Experts of a small language model: vocabulary 8192, a variant of SOAP for the experts.
Below are experts of layer 3 (counted from 0) of a mixture-of-experts language model. Rows are named router (the router's row for the expert), up (a neuron's input weights, with its number) and show model dimensions 96-191. Each number is 500 + 40 x the weight over its row's rms, rounded and kept within 0 to 999. Numbers have three digits each.
After each expert's rows: a language model's description of what the expert responds to. This comes from a sample of Wikipedia text that the model never trained on.

# expert 28
router:452534515449496568442545469471478489509455484501449523492553438432527535530470450546515489501499542525485544534511548517469530503474475510479450493555405486501436468507521517467521459476564508449597453470519527437486431522510517415445475506518476601451566478506459455525515498498507563440
up0:527502436474478518478486520421428568508498448540504471540533471502530515487522456519419427475536558493508479497506491465455475482452452502479503515524502507458572495504525477492466579450475483493459544479454540546473498533570497564467483513451455510520585452530488558484520488570526454478
up1:494519499463565541445473550508430546509565516478445499470517477481514486541443512522487455578499581519498469499474526516525484488491452533534461450435485602544498451520502481501511526533506462386525521541449531512477529488500440458514517504445600517476526491524505527478557456532450514483
up2:511499496505489500538564496485488485490534508539476490497545447520520509578537560508512517544492485567519454447516529544496535522537450567499510472504501492522475546530576518576471513473485511488523453512506452483534492548581458434450459438512528491532510486541498406497502516499520572494
up3:523479499449548467461500488450490458524430470524504520432461515518521431460572466483443523421538532558536504495452533509496510473516458486515469526453498435527477497508509488464536452459548507498507517503467485504416503462496489581460515533566531451528433499466453555522513487467438513530
up4:427527431540539532527404476497500538456514489489488469493465430484507550474469495476481477504457544486540481487526564502490427487533482490449528495546500528493487510439538514524461596449462530502488527463427430507447513522534488519503554412614532551440507494578531465507500435517443509502
It responds to: Numbers before units

# expert 31
router:468492528458478487448446455488535529456520483525487471464516486525519463437448490462509483440493561552553494468482417395440541473509537496481526458517550568470539426468500526469464528487500508475433513546471584534548557482463496480513499481487484505445473496523511561545522457555475465484
up0:522570498529494523457532521439507445440520513533512576561501503572496484515519451523552505497481457440604519425536536504474473523464450448510458513508444441465518467463450439502506524447500515431437467462455510539413543533468465457436410468479395451562529531482445569537521499534510475411
up1:539429481472460499541459527526510521525516497534430553501523517440485519490566521469450533579553483482480545477511480441517441472485447503442488516468495472564600502534481474427424453424475489471476520512520503553512506541527466516492543493474513554481541510442494527537495470436516518520
up2:531456480554443467519605572477508458463471518480532450502539520525548453485535507506568492520521496456563452434522491463556479498585439548543491533471446537528532430529476467555524456520442470454490460540662494475487494538618579502490518509501496518509494507505561508446512519491500567450
up3:484532445441528440518554527509436523442541528492507511466581483512519459495521513481523437450500467465487546504497470540458575589489473450500536522573535513463478499490564472510574548459566535579547491466492481502568491500471502491523546531468526460494415426561498513471523509533498497541
up4:493500460489495429435462463517474556592489535466538428564557517477472396491504487556503549457531498528510494473429468508457545516506595523496417484499505554509548452588494507425471516466424554434483531561494519460451461516476499469499443509489498518547560536461518545434538491474521482550
It responds to: Given names, name pieces

# expert 22
router:492479521470512479527536573564490450473447530519518548479463544541488512453523510538601461531529446540479464525510548527541534583454475486476510495549456509486535511529580548485524469577533468476526500481427497565542552449516494520464485516493434545477446563522486507533450494459533483444
up0:457393395525403495473467573497496506470540478525527487497465501527484493481477531465500476512502508578450462532504477512409448525517526540558612446491459500547558510516434501533480518507430459519511517502482445489466546467592461532525502485470505511553469505441547493414459594498502485505
up1:451475512486481556417467461473562501550483532483562448490526477518534554447519500471494412488454504503530494489596547496457495465540534498547488480541560542478439543466592492436468526458572442511377472525431558575500545546502444497488513479502521475538547549545541558529544444547525457523
up2:521423480455378452526537551525518486495503518504514528477467531563476483440514591519438564552520483546585454531483522523449520572507527504498554453578459483507451546470431523574583511426444434486552514465457433526530481518548488503507459473568557449471484445448529481480479481476518538551
up3:552511497544498528522460507461520480552516536458522530480494475525442499570489497523468459559437527519506483575504459521483495430461567476534431513464488470437440470498475500464437519469477485533519551408438432468413493500455495518468497469522512496475599473468517477461493531544522417506
up4:519463556408482504478532453466446542520518516486462561499537480443530499486588517509380539527547482571504484471475427455488483459458584507459523504548493547494507501494437506518498517471542584559491471575562421477494513551508477554427515486521476496561510487541526510439510540511478499536
It responds to: Table cells and row ends

# expert 25
router:484538510475466512510522495448473529432499452556521528505445482490408545441576488557533547491514517468500559516474466544548528487407501474471479583457508488526478495382512545553462536525551417535495450454433544495480488531394540500468528456523523478499478510461509463520479437458470510526
up0:467498537546497511505496549505523500561517534468553476480504419526499487531547523564496540468587468569512565512520564483512392543506491469471504529514410537547504506448474483519493527364492469494459439426461479448471518513505472486480529520550590464424485560499534463517549554537482527530
up1:522513511552432432466452515452470532427477485493529582527514480541486492454530507528463427511509488526458547500423382474481509488482531508461567540418501469573549507526516520477486544479530431518482464540512452511487513614535510514540437434460522504513483501509504578546490492535412521569
up2:525529424519474523545507452509423533558529479437468460490501412487464450480487509464514524455522481499526526486518597523566398512487466500497535545538424545491506454456446488518547488461504527484535498473448529446520450503458546487469528564539539471519592496444523508440458428558425506467
up3:408487506581470507513529430509475528609476508465482522485516546493545438502527522465510561363516466536563485533511481500461447508480534497525496503512472507555509510513511489515514542573496422506510544526414527492532504455516442508505468459406426484508502481484436502462471476550545483505
up4:486421518525558514503525590537502470462511536480472455519566489497492456537535534465467487500475584493528523503528510464460529494500503548443466497504425462523518484500510483536436466517546479436459505502484594521510510519475571537440520466563497558534505457493507515604529517444511450494
It responds to: Numeric punctuation

# expert 21
router:550501441504505535615495524473532468467504465595453455476528471498492510503491462475523500519485423456510451468474575515563527458527486481430559481499452470573491521573448469512511462467440554530477601483455481477458563517463471494543455508562539523518419539515442498487471555529463464562
up0:457459531397560556466592587501502494497457502605594470500447471516519532546524550523503540510523558493526462507481551511457514512458480453512504494559484463519513535487537490577592496493475479518482479529544500513508549483487526433452536543479523477501424495625544461547504501515420527466
up1:536527520528480448465467503515469554472510491480536445517450547531491528500506509413549456522445489468520561518466407520548534450495533519519540523461497518497504448525518559516523491555462519468480435572476508521464528525588535475514484536485494469396515480492511503490533553524519407513
up2:508465517512514450528510496483470530522554509472554507533548493502549573465503463546527528521524509516420480523502506499485493443446420480425565493516499446527484493521499483553496525448491501503579569495513464405540599488599499496522501433537473451438493533476480467511510562481511480533
up3:476549453474522530543468489474526514546490548512489516486489473545500522511465455550513467470559531497530453412515488458481534483497439530478464508552589538485520514504482472455481506557472485457514503546525551488461496508375464585540504477495532487556562435429533537410465572528490518492
up4:578505514397582519492502525469452478491556492471456512437527487487455480507480544529568450475394497524487505547493553496513459427475488450489434530489506562520477507492553508452489572499562558443512561481477594451519567511508447547452502530505506520491455475446557408445440476582464500479
It responds to: Word-opening stems

# expert 33
router:456476526473452471538475474517562508446473480578465523492490550541506469461462476545517466521542492523487452538434526432554488490520537488514552452434515502522629536503485449460485508436449452479490491489489493524544524504421518560573463475456464565452556550480515518468515453553538454449
up0:453417495552551569519512513459454514433472475510504500450520490531578491597459537502530539495506458535460572520455505516427533553486509451421448562471451470560491461441504504518505507495537476491440495462502478498506440465451479534468535492498495471559482554468474435452535567507490497625
up1:483555466526543484447567518507497465554497483494501517493522529502511529501535578562541485472492480632443495516521592445460488504455494516509505503484496503482539540505537505421492499484506547521469543468499534426471475416495474485523502518505566525544502469436513499400543527511503524559
up2:487497463505488553569534532486481578458502456503522536436500471544460558528489440519520546453488534475425546539507520456534638474518492523533573518515540642496495488520510530482542520473441510440452520518457532446541512492491568554478535528576560446543562549485561480528478526451444528544
up3:456517475559437511446420464481465470612526447468544560451522472503532478504504509497544558509532488469507500558535549475492429485453453586505481537537468487386560593458488549470515474486441578409495570589431519549516460547543490499491505446472468473487564538466528509455501478524503486469
up4:481467508569501561474522501554470453529483544545496513523407472398544424486538584458448484549502477572578516461529470450455508569408456543474505487527468501525485501488492415547514507474499559517511640506532481498486475483579511585433483508454480460558480513471498472519512551488519536468
It responds to: Institution name parts

# expert 29
router:497405493518572445519608523482505542563448513555540555564501467507503505514575437554515498476531537512558442516478484379468510485553575604562533553450462517567488487537493502496526498480452478502470523425544434488526514511534594500460499543496528523499530504494508460543509525440425527405
up0:537469523466485462521455443533538541489550549552458494486446538548427421519473484465509436457468532507465507522491500509513495432553496510515531467485533527516496529430499465489429529482500483506409532470472556527460478526517511552518549512533537541472431539500510507486424475543539492471
up1:583549468428485448521526527473475454607471557455476538479508486498481425521528533515468484466558488586461458542477474511486510497545472516472459500517492438496471484474517568450574505420566469457536555521459459445447468526479470469480487544552425518510511521466415490485508419438534475490
up2:497409459531534417586540535458463449503503520481520409515464448500446447492548526511513470473505503508494522510492477479494456436512436492490466426487454479565517481473531486457555499438475592465535519533496517497573473525587482532523480499468436455460440461482569529484580440516477507499
up3:565531493528525470484499454508517505519498462558563492491504471482540519498456496537547487457521503476509472550487477428504508524522476476618471485564473450485527444494537462435467502549498544499495487500472478428452407547553466544478527470519527531507466486499450530530535486491474552485
up4:444483469465481484474524474409466617502492490482477503442502529482543511563490556476509543478539498460489448498531452444518536469497509487435509558431539528425550441505527481462446506432474465518496510547427514494520441519513541525500570446482543477412551529512476519460485437479529541408
It responds to: Biographical descriptors

# expert 6
router:522459543455561537492466551441424602568490530479491525491477483446528507562511561520470513491584557523526525469574479457501421470493479555530466549573464509466487483396513505507529527469465551470483518599496495568521522487521439489503484522451579528497462467512513534492477477462496507484
up0:489506487464508387456439479472537481494453532519453519512505467508487418459475504529530551489506535520563540535482554466515469441575564527519496536505511506497574546519566499498498475565495502451537483509493575507420509473455546557522425482505554493423541509516522468531523558520488540584
up1:557526472437463526528539601467501534548517514528540449486441486498528510449500422460501461519544528521572539473505432496491402542491448560452501589547496503567467592469546485490492483511456510480490560518467458512531556508497528554443594445525503587514502488455476480498491565531494471532
up2:438460510503531460530501565494523499435475544468495520519472517462559449491457524447631489434486535518541529469518451576516463533516428448463512546470485399452473566456527422501465543521509506560471516543478542504503478476480452529490494512520533459454485525497539521521540532456434507408
up3:560501470537529524463469523483516483537464523438516492553523452500519512503530467496458436495519588498543494509483465473488540497516466536635529562479491545483547527477500513531523502520485548503452517462512440495446455470526597523482460485494495522496457497533533547447514515557528507431
up4:512379504509439425537514437589528445432444584459466528498504542496492450486465507540421471471509459429490505559466469446544514473489535446534502481487468518502427507522493429466524497557517540507524443483482434442526487522444532535512433512500449479570524527479411500454465512499502543452
It responds to: Verbs before objects

# expert 15
router:479518517593514506534515558478408504574480514403506444519529502455467489507535494561539478527505465535515501529549523414473498417526460432451551538502468531502494496488446489544461465554465484539427577520577482551551424442474482527532541463471499489430524519498514445453595471541501539537
up0:559457534496481445520446522534486503504506493394506527548424464529516500524475457538518547428452481502493524528550495513466556452532503464517479451493507453427524533438540564532526550554439516498499495547488590535475510475483466518511444529441531470430515490491557495532446484507492451458
up1:485483504483443480541404557524505491484533465480495515485519526553498544485501563512530524507501488446522474468542499443439542506493512487437487494509490446432582422482491495481557456566439376437536430540490473524507524518439451552485490429505537509447576475487533525527493548497543455462
up2:505425513496581499425454572469421551549552514463510487452533483525571454614492461429509495440495438506455494481474433525509447471503502535468510513530555479483565516557569521521540428454508517472451448574485530479501583524511443476575513462544550476442503511493482563469544575486491444541
up3:464478444479455549505468530558428487437552534426466499465514502458555486478449488487501402508548506479482469520468519509509486520494491524498435546461511520506559442506532491485487480534463430445550522498517539455510495464558475482493497487442439532564511518569482509431563484498510516510
up4:464490556513493535460482556573505514539509464501518469540442503461568465519476451391544549455542448513559409462510523508481472590479491512485504543474495499570504503501452491530443451504461533527539434466523539578505490457417456425534556493491551451504498530474468528497549505511546510462
It responds to: Common words, word starts

# expert 4
router:538510446455428462528498481559538517463479456498500460522523504570457548484492521493438538493464551489475499564502537514531497468486425422559523459516470523494477506584461495479498505492511595510549457508487566471528468542504576475508503468560549481514521532479482523483470482508457521551
up0:489489559485424542458512550578497510515447510586523518406549478523502403478516589532512512527497535480525511499575502484453499527478522517494500495472475513541544457476525508544548462520551507468497482421517453476475483560471492483493468533529473505574477485554529491511537560455410533493
up1:464532452486488508557484563477498536483443488534496503480432512520566458526571465497509480499486516508490449445445509504523440462493462495494409482476473529514480491536446499494553446515450461567471524559475504521476531529520443536548438503526464500511607518503503507498546554495475492492
up2:531462530486395515511492519483562556436469495488486530495457430563464492481506425485514473533497508555556417509540526492480444521485474500479466460474442588611446457547531565537434524414451457456524547521479446519562528480483487552461495494549503510454512549499454499535523531529517507550
up3:541478483498501493462498574478503517545428515516506514492552534499537468602573490457507430483526534536542485512542438484505522556538496505496452534471489497495489537520482462490498518479466463497523568477512591500493447500540476543559529469542421470475451483519467487520557525481437486544
up4:559474491470484493509397493437487522484521472481471482495521481488483515503483520501545495453547520553486485456498534508466452435463532450491567497463467498473561459497542437543416493544486489466463463503501425497475488526460497584477473502508519454447485523509411552474487582544540507559
It responds to: Year first digits

# expert 9
router:477528542506478490515462462521573538539540410537505489483464451513480476560540480500447463593481515416540544483471508549523507498568465474478484487530555504477522583544480443472546540506496421506531507526506448448437437493496523504490486494560413457531467475473420439534492535521572484516
up0:491537549473481473514466508529571527585525560463406504466525480520522555466485518454523534368461488526545505481454527427499493478476534508499523450505401501478586433511511569468539503476476497476504521469471540514487519542511485470632478433436471549465587471484432564453514489530512529377
up1:512436493479422488516493523536430500469469515452514530469464518466492477523508551410484497511543524516442510451442526478480479540500515453458537543441509519462502476412483435561448511489476570477477440483432399466491439527503479459540476491481539526398540442521525506506497446421507510516
up2:525492517584478484505490499460425511538492519464479523443493462467551530477445475509464418501409536506454522500440526532545536460531519512490490514553432529547523484458496437484495506442508585493442556477434452445441472515532558454495508521493535522490477446496411465494513502555515562607
up3:515437502455595526488471478522531484491468528488474516499520455513528383535463511420555507417478588494510497463531476499484570534447539498532549501362590502520505478439515517468424524538447528529441530536495560534457526466482498537478544515440456550496574431532558499422503464560505467545
up4:550418487523486456518538557395445502500486503465523506518492472496511475538520498479470429571482443584585527503509516502473568462466499485436493545495471495530540519469542482447511506370523549478480466461459495460485545515531470498510463473518530473471612551488495498463518540511498495527
It responds to: Codes and abbreviations

# expert 1
router:522534490546476528446577528502543536503524516481554517491474562572507469491436502451552551560439562475495547507502475536496445526505504573484447514494566526470446491476469519497497565524535536492546544524557476452537502522506506507460458464503552566518489417536473488507535488458444457564
up0:530449467465498466575444491525557524541505470485472576512516511544526486506483474409503545571507489513600453497472471417553463500562524551404470504549519454515518498475475432530500461433449494476427504512457588527419425518474428503416519520484498511506507444478555513492527563465571460547
up1:496569503487565499488501545485509492551514459575500546497506472572519516428501519505486489534482486590474464507500470529433552477481487596519573515472527529485522410576564421491474508495513457483631495575604532511464535443492475483441523498543473481531531496458479566461469514520453483535
up2:499565507510585488540521525518485439514512453491461499437482504477561572422466515566508442452466514485415490493561536516482497488527489503524533522517488475485535454476531547502532573476475477473476492561430453490574440489508543541494553452446502499556482409482447441466491443540495459533
up3:512487555454582479467544557534437484474428524517551420464556536563523500493482572494489508426558500466538482458461477497483602516555486453512494539558566516532541560448521434507542444401511472481512498511453474550508541539500525505554488576496510475507508473507533538525491443547465537430
up4:570484360507552477454453513554470474550413497481475480482466493496530457539535496422495536514544474503494493468498539478559490533497555422507463500407539551512526483500566465512395505527436575523439517520504480500510520439511554521537487559394473553515523526378564427456469491518511572545
It responds to: Name-internal syllables

# expert 17
router:481533522565451498491521522523517573498495464513469458476504442493451494537502467509457473549472584454496490479554443460515457490497521448463501537523546462436483573512529469509524583517451433543429522606574516508556509504491477481478503470548499427491430523446491481513432556502500482498
up0:531526528518480492518476547434475477473522485482510501579415515447579459432457512512539490417525529480536440505513481458509491461455505482467506520420485513519542488454570495530517461489532579467447478493558426536402471442522503481458548504509584541541516549528502513504473504486491417476
up1:567509462491498495521463469450504491522524528567517462482524420498524470474556481508472459473530473547484488481622501457538469427470467463512531477468403465505450489495466402462472430514546568512464520530478544566465431523503495532492482498493503405509547518480556471508543531495528483476
up2:560582439486571527526500434476417508514492508482480506504543463614555536511522479545463534470532404501505490445464499500441502533470531523513473472464550463489513413479508415438480479525448497531522470532522478489446523465492456470516492505506528456543530544504500476454503484506465449574
up3:488475438495503530490458497508467471571528549482528528581531553556543506582538517444510503464528498519530401503475477462488509496516537492484528524478573450418555520494604412465480497539523490450588498501500551506504495550509482485497464569475507455560532524489433485514579486525554582451
up4:529555508424531533542483470521567493373498479442499531511461489506544484462490535427478503456519479473576497461495539529521476511458405523532527512491474507553539554425519520418509489438496493513505496469467465554477540486476484516584498464486593602424501505544462584475544533490517460491
It responds to: Name-initial capitals

# expert 0
router:506485450461488472486425527542538584439516468470487478517464522488493488481473504454476479399455505570492537476546471465494470467449536476476497477496560467543450472476520474604543570466543512542453484516474479533557531476478492534518472451495501462512562518536500446501566499558504502556
up0:465548530522450533550477528450507505526411505435567451433491449497505478495517502475527463482473552463455472511491457538516526517547499512533485527510540543462469526552548543479547478538487487490508545512539463514472514454549554483464453502494452503521476562570396540502458526483446449479
up1:482558471414586471502474612520485532520580457518583413503488500494556523530533616385544446521557480484468454489522520472514511485492462546534523510558494555482556496444582498505494469458487454503493471485449495521510492506518497507433480514476478470507485512533555485562484433498506479528
up2:471480499459527530453533494519504499554570521449478454426539497452527460533452507531507492500475508535582455553485456429545591524523481429429496480505521502462488464432530472509535470484512599522520485526495489454550453506545473476587507526542474536496435454529468585489497453468439519521
up3:520542491475523520460473492436485475523529491520517523502471580501524529431500478423464520450484473558518553460524545472506545523537552567526453470466494474536509471519533504522487524522480469447459489509512567476473495565545486550492555494499481430483353543460482444494555471524477476482
up4:448508595538500448410519450524467538505589530438505465430521524458595530457481538521504516548526561518533547551462456457452538461494566508503451520468537495571455453453452506495516488521483528470496392461572528426463530523524514581545490523539542468432442532559529468528543510516499519484
It responds to: Clause continuation joints

# expert 13
router:513535473472570508504441474479466481453600531533512447534523544524515479521445557504457535533541481452437482467518547487442542428482473504483518461501584521474484567513472585482480573463482489461409427524517567492533558518587423481512478518448526445511582512513524509488467487547564427567
up0:458437477506489505486497459471502479524525439445480469503489553513437511525527473479489522561489505472465507580473518478503552499461549500474442518459502597500511502471527492476495538452439514440486457468427517437496475544451553429505440507465527459415537561405473509458511502529606499495
up1:460495528501523487481541493466533537615469546535516539480462555500508539488511555450528494521509577521562574569569516464487543500502453469546573485471479565551530549508475591506496510569534535456460517499519526488480499554477434517575500491476457512547497486525502519497488490490460517495
up2:447471513530551468608476417465484522619504532488515546557474395460566514489518546449462547444527447466521558490478467484513509492426571484471513473520496541542480508485488513450516589508444440424522494492496500564499536552517511489501436498469471500447544489500488542447519570474465446609
up3:501511473500476529486416427536511561480464495594498533524499510490511520541492456484481563494474533492498431488468516494463484555514438543454523527511507489486501554535538499568491431497509463497462503446523579470504488551535483491514487482446518503399552546530540481551491555564574464587
up4:439487420471554521420523479465467486534560476528571551509499490479485553487504547458509451531535430508445482444459485477442529494484541563572526505477518490490555543567559557434493519532459546436525549444491506542544498473573384495529524469427430462462447584528488502496538555528493497562
It responds to: Locative prepositions

# expert 2
router:546498492544444462462499518487475465475486594504564492513484556495534503482522443540449496511532475548451556438565484529423497608540548415487534425481536475503509472516482468468408515478493556536526446524498520435525544539478542472468523524491533450459536452507534507578503521471493583472
up0:540458467453527514484511474560502509543443461537586497441500424514476472489554382543518482559565514503483431461423520538553449542496451494499507492562492491566464570461504522543486555478502533527450568422516488520523457538564487499521461509595460486445464555489484498534415574392539499573
up1:499521463555466506516456467543507473507510542417524541465515492564496510576566502479475516532441470474540513484518487481486471513538508506482525535517475464459488533544487584459440525594483493532441484548455521548453533483476515492486579392461555531488512501500483517491478525484522491448
up2:577495488555515473537515517496472524545498594478510534430481511573572512485513519471523526494486505530576580449494484462441448513569480541516551544530523520567513510485475483426509411501459553445444504599471496521551505451505481435517560564489541514493536507514438540491551494522375493525
up3:460491456415506533502511547453522516501534530466498533551488469556534552499479556573530522527422526519466449435531507536593545546449472498567503465555519520456576511505507507503520530519490523450498433463510528492459453495509464499464557541526522529544533538578459523508533557520491543532
up4:499515436507454566432505472539488472477451480420531473520513519560534538602575508486554489515500513494511445427494464477542468483521474524467497504484554471461564511529517498510483523454558469442534517553499516475605464485477556512497456495472485386503503478466538445483552480548510527565
It responds to: Word-initial prefix pieces

# expert 18
router:527473478496491472538522562501467507484538500473577449454487467422552517440570492486511487459462506504480474505539529522474476476437556491546533576550447609479500505535589484540484505472492522548478526537519443507508517491510399500432504453485483535539459469429549534506458476561465470484
up0:461450471504537519476465506562560521553496553548467518474475474523540521488502444490536565550503533499556546520651479514557492498494507516525544516496540547562533521519488495510497496446468464507474521468490488495540523530523518541517520540502501520495472515477553515557533482579499527580
up1:438470478505480516447494490497507538541469463560440463494516480531508518497496459518510482461514550546493492457443464477538466489505528500528520494453479556481507515456509539526454512553494510494482523540464419513505544500485487459482495546458506485495486461473456525484480479501521477436
up2:476463502604458551501520490463553474600441526480565500515533439529507537480508516431588425502478491492575490490524514554500437502505542496483525531478505558600459535521509467561493434475503547495517505474599429583463515454580488547451508515483452512535454501429470506493447556542499470520
up3:482545470475520483500492559562501510534520537484515512558506538543555492448494497476506436511511461557478410526440573502543527592478453469550515459557527532523498477548552482504564508518418432532427408438510574506513574495447527512529520466485525481535442496510474559501500530552528484524
up4:462433498547466455429451432532519496518483617470394534486508401502466502450502541403500537447474474541534477545500485487456484565585498490517450565453529489584485441542585541486491568524481535504516509478502465524575529426515489486526548503495484512521463606546529543520478496514525544588
It responds to: Clause-linking function words

# expert 7
router:503477551491499383468497487449473588563542484480490571579532508478422519474535475542481452555459458498425547555399474504575479407443520550551528484467506496446456631552469536494446410523433559545455458450528472513455559495441491502545416475431528451471530552508469459442471479599477538503
up0:512522505509438487542515525528528521523588425544437523506493503465492511534513499527578528499505464524450530443527550439486410489481544519523496493475501479568473436450533559522612475455469460466520499457512504482550463516548562481489478539489494496459521525447533451428488496547448500549
up1:548464503470472486477542530509473501536556475563555455513440491529486445543517475476462478534491473489489543419466506505474517475498523578502491516495487525560506452524554515498514541494564456516535506486461481490523466526479489523466469470517484614484452472562533553505466564495448503493
up2:536501440496533490541510459604522499561489443543593487497482472510492470467493538477459451491508464514488494459550540491501501474497512470451540486519446567580419507479486450540559566489533560450477512420489486490526524459527433523495481502468363473516502498510595462533511554532509467500
up3:482479517465445486441465487497484487461588436533526485481508392495434553541601437441554424509514448482442449435516538464481537504495475562520545477520420499560515458510533462511556514512389498468561548511444511496488536464537493536511494433515416434468496453495515525550498554504485460479
up4:476553473426511544496437523457470531518606505490531414448449449503541476471465593482550527492484478515432511429508494459487501472569444483502558480581503421458466450492551503529564515499552492527517493512515498561482540447452540552512457487487557462501480519467484499492477438493493431511
It responds to: Month names, date prepositions

# expert 23
router:513498539507532463486496529530524466550482507482476544506434420563504575512464468501576449500484492501545553507524493521531507441514539425492472457545467439505444531519481532543538532399457516571515427546544488566555429560476474450469475504449552453543487503539497478510487520416478541529
up0:562478503479486539462437552501453531533489530462488530567502402535515486524489497485442441444516534452482485491572466469472510467550438494536474541468508470490526480514455465398476540479559468532498494533515521528517447527484549555494583567471494462526508510463585543407523466525464558424
up1:577477510428459525556509503506387569486533441478495463495505520521483500491459501391431527576502496457477510558583454465479544434451509502452509522457530505470521465494498501542475482440465593506476429462507500372484513498534530466467476438472525489494550499526542465510476438556523486589
up2:485507542505467493482457455498531536593478478611530458528491474389470402501574516511473516514506540482475494537514434462487504486554526515523506504521461523490506396439492484455433529569604476514501552515457524483496428559500502491496512532560468493537528442414484505556528464406477566520
up3:437457471451484505496521513458521508477530465531473482478477482465485466473497521567488475496559497545502527437552579473509466500566452528430532451522459516603486492477545521533513382466569486519502523527599456518446441517482444495503517463491436510470422477445446462508499493507533527487
up4:535535466425492503540497443433487444543497514464533562547557468585508455538529505490555511456504494495591442459584518492520544584440520444453574571498584462449463505519405495474487511496478442496503496482451515495454535425550490527548510521578469452517508498462438521502538548488494527444
It responds to: Digits in numbers

# expert 26
router:496458478509477525518465472504518487547471504509437542448514534452492547545521606497454513475590506449536502536487449389545511422452502494537553503446506492503433456422456447395486473557494490501444492506461444507503499516475490549567563532482514571563515488525517514443510499512477518497
up0:527445500453514546536503482532461533474500481516536495519472546506461486481485506445526477413508466499472485467507439493468470466515482527469545464502499550531517472420533511542510558482493526569574513509387546546543489499469433497521535459454526490503519538500506494447409547524489468519
up1:578455578492472529440483519469465411489543417478509425477474461532524509554477579471543463499501533584469509467596439480479433515440429458495502428524506485542528477491559569537509539471513596504459551555525533505537546485434467423506485571512548499496524484440549494561476565429528470521
up2:566480519506552543437546472534511560535600595491500547479549524543479549507499472515470518529480497467552540572505574474539529447456473563456531543496457594479556455391486607428450454488499513490465516523440484447558454561442478529484525497523540572455465507453475511476464434527509492462
up3:535523503570564523557468470464437495569484468547537509537419459498451547500465575435513468495519505541484464476443389488465537526438526506465527465473503545513509489526503586468465489468559569519462476574576571561596547507412418533562534478479469402512471540496572468485508509454465472495
up4:489518609478431559437493518515458436469594525499451535402508524485559544559554515447486549490500518526556488461477529501498534526464482522570504555502541462577461488470509486460450473516603481493514522459496541480504391514533496572523491507508481509622520561511552529532438532496473473494
It responds to: Common nouns ending phrases

# expert 37
router:545482499512569452449515500451456576569549566435499507512578466468511515501608525544567479446503509518599502513521549424441502499559471569425531540441453514504525474531501507459462580465557530491472528481539544430417457502552479599479492493503523493533500459437542529479562466496498571542
up0:509509431550521511549491450528508447461564491483539524524518500540440541477510537526423488559473439463495566472415506536497568557506483461521518508499549485522544563525529472500500513530496513552495508462453528493511553474490452604555519477490461524446464592465513473456483543531453498519
up1:475509472480438498503467484490477468530573548420454494541456523499447532573508504471556503535525425511458529492498532469506499526498539459472474493445510430527466507495446465417451466495500530532482633496537534471514478474500515486556448487440520471511578506462465515489523523524534492549
up2:455550477530429551518565542452535488565512542559534492542530507507494496471480528421520486491484457481459459529529568532453498494481549449537560514513519470534417522528469496486427477562483448454524548524515506568448570486497506493455508460549527463520513533513490562544502522508534431470
up3:556487576527507483526524567499538513528492543486550492478468516530509565421478486470524539443552486561479455533493461478502529447537431571532513507562494509534522517485527596553525466541479462536496427522568495496512463533547592486441467517521467472475437558480486526485520515483490486535
up4:484498465556518541452514527538508504576548530529528507517475396474532525489498544444534471616484544573521519465545529489389503571447549518421516511432549515497450490532575495569456538479551494503506555455536488476472444501457485531540501566507501527487480586448594484507462512476474504565
It responds to: Function words, clause start

# expert 24
router:440543400446487483493515473543519505543453552485549444532449524570471515489470544471461479515526467454517536495508462548529484474498483500470492456518559501435490512585517485536462444517548419425522524401570528488506555431490527513497460524480443493483441559505471534535452495447462454461
up0:547496510540535532512584555504419464543582444563499444529524479466515538467520487489448475492518426465489482485384477509460468504480474489578573505502535473478524523540576499532534532485507471487522489482503504506504446486487506464528491543518513464498520510469580510528471569501465495549
up1:490483518527483518563516465389444517443499495449476566488526519561507483469518584477542498556585487518504491433481434511490490463486497591487557480503453461534507446536485568489494478498472501539561511540561499463600458543433508500528515446495465480458482468390514493457495456405522461455
up2:473474516573505579529455520477569517458466464528552471535511467548509511480552496437526562451504471463534498531558504473455479541625529540471500488500562571474544453512526522509459502518501520495508461497520444438404470510571451458517577460536531557533454503530466546485482532455515488440
up3:519451433534513531525451490534485472496556524487469491507532465547481457459597531529462577480546517437544545516508488458502484490563458523477509481552487530472565407434488527546475464537514519480492452502551541455434494531539415501537526480495476579600501498531522563480509492502532504538
up4:522493476470503516467536556426442529482514502563486464472506499556541483496443496527530480562547486443505453453500471508455400527466565514467553462412495432529546441474540473543471482516519507439558455512484518563483473552396480516480477518476513445443545498457569436462546476472504470503
It responds to: Sentence boundaries